Experts of a small language model.
Experts: 64 SwiGLU neurons an expert, a softmax router, a shared expert of 128 neurons.
Below are experts of layer 12 (counted from 0) of a mixture-of-experts language model. Rows are named gate (a neuron's input weights, with its number), up (a neuron's input weights, with its number), down (a neuron's output weights, with its number) and show model dimensions 0-191. Each number is 128 + 32 x the weight over its row's rms, rounded and kept within 0 to 255. Numbers have three digits each.
Before each expert's rows: "mostly gets" lists some tokens that are sent to it at least half of the time. This comes from a sample of Wikipedia text that the model never trained on.

# expert 8
mostly gets: "-", "newly ", "their ", "Its ", "its ", "Their "
gate0:255127145159115144135125126147098116131165126104094130078140139112149097071149158134115124133123146155117144134120147087113123091195114100113131132115136163150093123108160128100149156119156190118151094093113120118123050163146146138115138113136112083154105154145128154133107146135158113169121156079161116132131140143099126106166143113126133137101144103122168127134098164106137064175127255142118177075108198108110187150155115084177111166031185122106110072110115079171148156116095131128204130143164191063146119105078096138101134084155162119130146108161132157136154118078151105191
up0:188169123135135142102150119114095151124137198081048117055152124111074199174146099154092106141127069179123113148106146116089149126135194155107120077109140141116098095162092097094131098128154131255142099108145105156107109101105089069141103137087081089122153089141116117102097144121110137140150161134142124063164143092124168142136195144115165147088096139091144142123099087145087163078119193158161112122139126143096096099116089118115162162078110137139086073081120130185107172114152149113137200141119132177103107115141108119137112093082113134119089136127078104163149085097112156150
down0:106103126147140134123141069166108177131133167136091156094103137145119063057110179138155145155135084124109185107134102156166199183093107145130143111109113180127124120072083130151127104133098129096146185117222128110184138101101080081104108133145140122141115209070108126081113126083043173156088121069133122139124097080159151148155129187087163106106130200075151157104125109104105139094187149114155154104116173163131077140115082095120144162176179098087151120108149162124132141112104117088096088098112151115172113135108129063126117114132133151116136148183192080126129140126126142184
gate1:126255131136105157146062088166103152145118132124145149167144114141120127117127123144075081177137109087109110164095181112151130130120159183144092107166104131138162117149088140124125164103101115138130133123090035178116096130130163098176133153142133140118136154140133100122149138113042115105113118144150152204118120138107150104054125081127119106150152172098111162117131114109115109139148118255228134126213113081118115078141120184127103085159160113131124119150106140150123098106144141117173097134127150140134086119160127107107129137131177131100158099134096169118102098133170175152
up1:097136173131130133173155106146078083141121105142126145113130141110098158112149157108145060111149101080125145093154142097126120122124101164153138096125136113069138128112098185067129146170141130096255109135131118159149163103133192071105119144144129103130125143163150128171171164154140161174079138177070126116111146105122148103112149131118133160081083144079131133159134122139168129104102123136108093163130125104097135051175131112160135096142184119116202129148164099170146168066162140135138114095125182154140102178157103178136123102081129091130142114159181117117132066150103111150
down1:143146064136117130087121118092135146127125148084105128115097087148106196098018164153152140122109129150151168131109115124104088097106124133084209129129124139132089062128115148136130131175194156147124083108114179117126152162178092117137137155134111080098125195149145108127155122114066161118139070086067139172109099144137096095131108111109144146069116131083174072157135074184117151092084097160103158144133127138151149094122124110160145108026093109102092180111157117140142129074116144103116147114189149178117145117091088055055113121109110150164133115087131147206141150161094104132
gate2:142146248120164165086042145130105132135118110106081130149081134151135102125113083119143108183177126114124157149115141144149130132111080112107150174110131144127107125184074145144145178107184083114108117161133167145133138147100124151137125151109118128041136141091123141097104077122079121141178119114103143085088113148146135153151146085133129110136205101160142175122096094151072126061145125154255124115105082138117084093175094062142192098104105122170146167142086114101140052165144151139107152160111131107136119164162171138146101159133125154145140177135096096127136158122140093108
up2:108150089100159173106120158127204134130175112143098113137120070114130155114132135094116111131132143129120095126145121138039125173132151142126065131137088157121105158141168103097185143135097138027076255086145096133145126128116080115078124158114137109174102108143122096079149113115141105096147114135127144193156120123171093162155117108077140113173113179119130036121149104213092094159136165170163126134096159122070100149184120099141146147121116091141088120136144178144109087144128148127147182133116118184118123100114106110123110149111131148105165151156110157129129147132139167108
down2:075128143098071144126180155090152127077083107145126103178153163079174099183148106135102131144160112157141142167140116085081205096049092078147114144170154172130115129187133160157133097146094184116123142106138077183123104078158149123137107122118132125098116165114140149108024104131104106137161133117135144125151177121140191057215093151143136147092140095176154172080071156118062152120145061147106110118148139127125159112152128134114104088115158080104085109082170151101134168098121128150178068162114126119115109136108116151102119142109110144071065173144166095099139093139140148120
gate3:111153134255118148091166157106121195142080134144151086144080118097137126103133141103153112156091118127113153121077117191118120147120135141142106130162059160153104178117102117159168089141163101147114114134130129135152179109140147135104106147098112126105145115118132129112065112101089131137120140069135155129131113193124091123175085103169127133135163102187162100133154092087130165142114113144154255131144095155172099099158136076121142137186189129126122128168081137183209126157187129147114143149130091089146103186132122131143143123140135105127097088146149134163160144121137115081
up3:138153123124114083210163158133085147172127163116116137180173126097149134102147143119154096174127098143147097170157071161114136105124096054087133084197147089109102135132106135124060098148104121163154135225124168142151219146114132131069139108107159160157167146152157103118190108145144140144139135103122130143147141079132181156137101138151156144100110124128155077139072121097127144136130138128154088064082139171212099122103096111130113154124114078069146096128135090130196096128090087153145168128170104072122156119104131122122143160094135145151067087167077090110192155112074121076
down3:133117114134124182138142172179114156140171123115154196148150105137127167078085112089141136049173175134094201124104111127122044121068147147162152164165172110095111174141093089125085110159161131049145096144083115143120134113147107115143064161110129117141090133095116106091099156195139106135058142182090155087127081125139064185157121106106098157086143167076130132146183155106116091116150115084143163149145145128155109122146132096155069115153096141180128131116138105121179153166133131133149144184120067113056115151132096129105107139214163118131109132133129135166135211156101122148
gate4:174142126101255093172093097126077118161136130123118132149103169143147159126088172139105144131177110101121117103134071090081137112112122127086096135092160105053108135127087161108070115140119148151123123107105128181123130116163144130075141140160155135107144132087131152150107145141124133181104099094116151102108112161108088098125133170171112140074078091157148135112141118115106141088103142123098170255117101132132128119145132138065134076128091114135183199076143037174147147141165109145065130086129125118158171132126144158135107139161114126150163159106118119118150096153112178114
up4:160113148101105104182099156132120131136118102083132116177130134135119178140084121152153136081121117113153142097120114134125117121096148106105096157095137188124125117078084158089083200096109128120153137093255136149138140088151192127055208155103142151125133103106148159153157112150139121149135112122132105123112140175114066081138119153138106121113091135141128101142152099141113123086129138105118173142106151100172093113167106117090099071139112129104116148090136084139140131184134145179031083153147098119178191119131129110115170130082073152107064126040135107115142119159134129130
down4:070144133093162150129130165100203089063089069165176173186112142103146124114214110093115052108110117165121135158150158094125186126078108165139132157123088116063116116147146114137188128143139170144131146120131139124101094091155185145121097093149132138085097077091121155116121174108182151099145081194161128119144204113154099117138095110186092124135167090108082185151061128135074195110107140092132091136110109151135145131088206100113172123119135128130132115115170137153121176120131138133151135125160121122102042151139116121092135138082135179169091107147111140094080103104134077143
gate5:152097083113139192149151136122112112083065119106121095083073150142097154104132084075165115176147094158137110131168086151130145129076116070128155133103170141124125119108133141117106076104170148203125159099131192096121185159144142089098078120137105085120142143089135163103098125081121122125137172140104156128146134108129160135160106108179134139132144170181124152060162168126135073113120123119145129101255076158097103084161151127063145090135112174170130132121124082152176177142150165099106162120127140094126100153145183153103121138103141140147145129154107140126083089123117154135
up5:125091140134114177086084077114169128142109111164162099125133077136169093136112078119095159211158181104065102098071103109163117110164076175099181191171106114163123139121144125135136177085103101144085089199090250105115099122106073115112126160170120129104098123175145081152169131158134121110109133099179145152126121130116107090125109141157158104174109087136114142143126153146134160161132108135142129111123070134152143133136137117162162204170117165156088149124107101049126115162109084120156081121114112081131152143140078095110108162172153093153106113121153100159143170087140111038
down5:145071097140084101121102151069098142168067140151116103054056139138171110176076122222110187119162167093111157087074107104103161077135169111095124127151153135122163111152092121124095107129073144209098087128077157172151107162212131116147142110152137120168152151158186124114186158164082120127105135105143104071114087142095140162087120118075144141140141122118174155086128087170140118130109142102127106125159112105138088106114104150150162103124094102141152119160065124142120164094089101125179167164090161123153193132156072170171155157094126132147133146148087121130084095116086160103
gate6:135164119130125093255179208138085152133107163148144133142146190159155112124167167118167130174129122107088148101135080117096160099115106134134095112124176093065176129097125134133109104167126137151098077177127147161194143138093082124118116127136113171109170108106104077099091111103157109157137155138136141104105089139199146114131102107139079115138092101127129119126151092132103109144102156154136151113154242170119115164103089144135136150136100123130096115164132138159171111211094105139151155093118116150038121108166143132155124131113135151135113105170134169132095122123097058102
up6:119128182134114139134158164140140118138151119135121130117164160148139086128125101133128177211118182099143157109080162121124087163166110077170082104137099138135176171117127143138162149209096150132085096167121068255154151147158135108144165135115148098132180161141145125107163146121135132134092096101106130180124156096112120088163089120140128108179123118145128133157132166151132112188137163153136128081145142091127086197130165198110075123060117121086131068163111103120140129163102096147190115150109106168117160096128133131096149143126102159176104104148167230110181166097098165129
down6:099094094119093119146153126145151144095125098138149091102186123159138115103170134125116193138098111126124136124065120110120141148130147047117134193131120137152126105103137123157097175156117172170109104110103158071109101142115085093097190111126157152154118107070108169095147092072143138157108112101115115189135047063147053135145113180178150118137086114111151144090105117141158093207125137100091171058156136172146086132075192133129144085088149109128106153168110103131133168149145079150135092116114107118085083078050113189138044076144117120130117138142103119088102146069117104163
gate7:123143127137070134166255142153135158129113137100132127148163114121136136182137124105116151088121164108142083098160110151162095084122088190147122080112107094107132148123144115154173137121107112131122092171133167184159125116175161114137159137107088118073114109149115134140099131137105171114140117136099109113108109154130067101067141134121095153158118102140146109140188091061128133088103143101100191121132098255127078123154156169091089123155115139106136137096146134171129136112124134098112151076116148136087145143128135149118188110119034107123146114126168124118102137139112132082
up7:098151102104135124128082107088128123092155146117122105120146079152082151096097165083143120121140174086147124108110215174088088124128136162140153129086121155161103146138099124125143073123201109105151109164095085149255086094140158169153121185157088134151096092139138069145132177150141109148154115109096123248199118083095124165191169135192140131127157165124129121140121142181140159135201119156124078150119165192122168119143166135158117126131124142175129151125116178101120171132110130103160135116142095131100141171159131123136099166171141102154160153090083102165169107163146141129
down7:138176113139167100122120163111110115084142123120155148084151163162161143116126098141150045064082159098085152107170122165145092123184111168147129095085102164153160120077176109151130148114123102079098142174149135159155141145096069118161132111223123137104122126109134115117150169126098162145219080168182143130164147164164130215091082142118125087096069145147135085104163092164160143117151151120146095154088175143105101071143091094151117132076129162091040141113144161109145120122064148149118176146163197163120123146130182080116127132105116108151127123119158128142127123213150122136
gate8:195098130157154105083073255149173174123144100156131096133074100137126120137121146119153180181145164164162169117123187087129137159138171106143128163144109105157110158087175167138161175122128103108121125165148040165135091201136096157163119125126134134089091135144128099145133146115129160142122104118096136173116109134141139101103160110189111128168129099119122110146125156139105119117173122137156168108139161153255126108143157153160063135120153112136144125085126072087157093134079125137161083106116132116125161181149095128145140096126138157121093135125149156131127201136140158136
up8:152134152100163133093131181071169137104159077146051136119096091157135099155130135066142119126178134129124159135127132160058065151120180062176060148080076177054124112180189119087071112127144137108147125098153087129130220111124159118102101134104146124097093145115112097081051134144138132161110114086080117171155141140118134093119154155147161112108125109111122055152132157107135153073113124099066142044155150192136102135131108189151112150085102075119118070115116123172166160114143077129147127128149105101131126097093146164148136115131114119113093138097156125097129104114098164187
down8:095134111133110165123158130102121143135156085084147113099119078136084133138085158137140067112130111174150108109132234104146084134123120095130092138154116122130136114104117123121181157129116052110146154113155177181154150086081108069194125116189123135081117153106061106155203090128180144132164141110075145186137086152191152096067115142142082173134124126114139087076093148178079094091158084120082120051094115165136152069138120174127162080087121117121113112124115128087198147124155115111134127166105130165074150091095130171171114134079122114128138073071132114096127127123080129117
gate9:138160144132144105155128166255126109129167153128116130158104124181159139108091172124154109128155158105056094135148121121158194114100079134151140127211113097131126152130160146084144162067076138101138120086159119081164112126070152149074138134091147137157170124138161145141186108132158129159109120170133140154173125163188120129156085122134095153148036108131146109142097140121089077096081112124140107154135098097145240160121142130117122091138150110112169098117128085068161094118126119140157127125099180137085105080093088122124140144088167114117145125126194134115115138142129124124
up9:105128108103160137072141180110160180122146127132138121188069078084134143127175156132147211086147170108111136085078134158170103167148152069177056132083077176152133148144145105167102102166165140107099110123145150080131169214122118184103163110129122066122111094104121142127129114127151143154149116122190151086128151159078085099155143161082153130143208114188148044110131106123121149120158147160119163104105074106168106134091093123138139156082089140153112094126122170147102160161171074146143156151117064094122144110123089144145114105132144161172131109130125118167165148101072059112
down9:195066154147195174105115146128095113147164130149053148147154118148057148126111188122148158136132154160123155126108089151093096156042154144182116147073172135128059213112138096077131106085100119127115107156163117123098117116133159158191123104167100149101083096064128121169122108094147101136077125193148137143121091165112098137127138024167105154129137128103125145080209139122087118087109209124099152156133157124133152146080135125107142137177090135163137103070098127124135150149087214110148139131099141150098130127149124130106123178160144131101134123105071105133092150100116127131
gate10:088127076115074091136152237153244138127141135090146108175116116184172120117148156144138104115126137164100130123096094119118108124095113101155115128161125110158153116142124077122130118098123108112116067146132185109167148127132133103115132137086103060090113103153068077136060093154135093110161146130140134151118112181137083130140111116159102114160090098141177167105121077112095163091153113155147131129120129192152066252158167126132116135160143153114072101115117130174134159089089162153059143141112112107044149115092103153127122144154122110110137143180136083169114133115084110068
up10:200037127130131128161111156115147111119142168163077094113127139140129122102193156129166143156158144104096142084060128160065142100131119093114149121137092148161120146136114127144129142069099126179106132108101125077153127132255065083091118168161124118096110136123128111056155129088110159201123117122130145156185102145129091094099116088133162112125088086157144155152102134156127078150155091135159114111096107105172096143121166084109067175092151112116155106142142101140140113133132080150108107104118158128094141146151118148086111151121109142156062089130163149113184169111088156087
down10:134078157130076111112140166171139072135129167077155172143139137108203100169083075159170103158131194118059143098084118091106116102130083095157126125163144144143172119146169160081128157106087106149143079130098090124157082139179068101149107164194146179081109151111153175161084167167071183140122191103130087160110147145156066177102156054136194175114112151097127106127103093080115144095162070136135114061174080097140147155101156156104086130111116129106160120093172137128114089116160111108155113099139096103145126144097126110098142103091149097123132134144085104095117160124124103087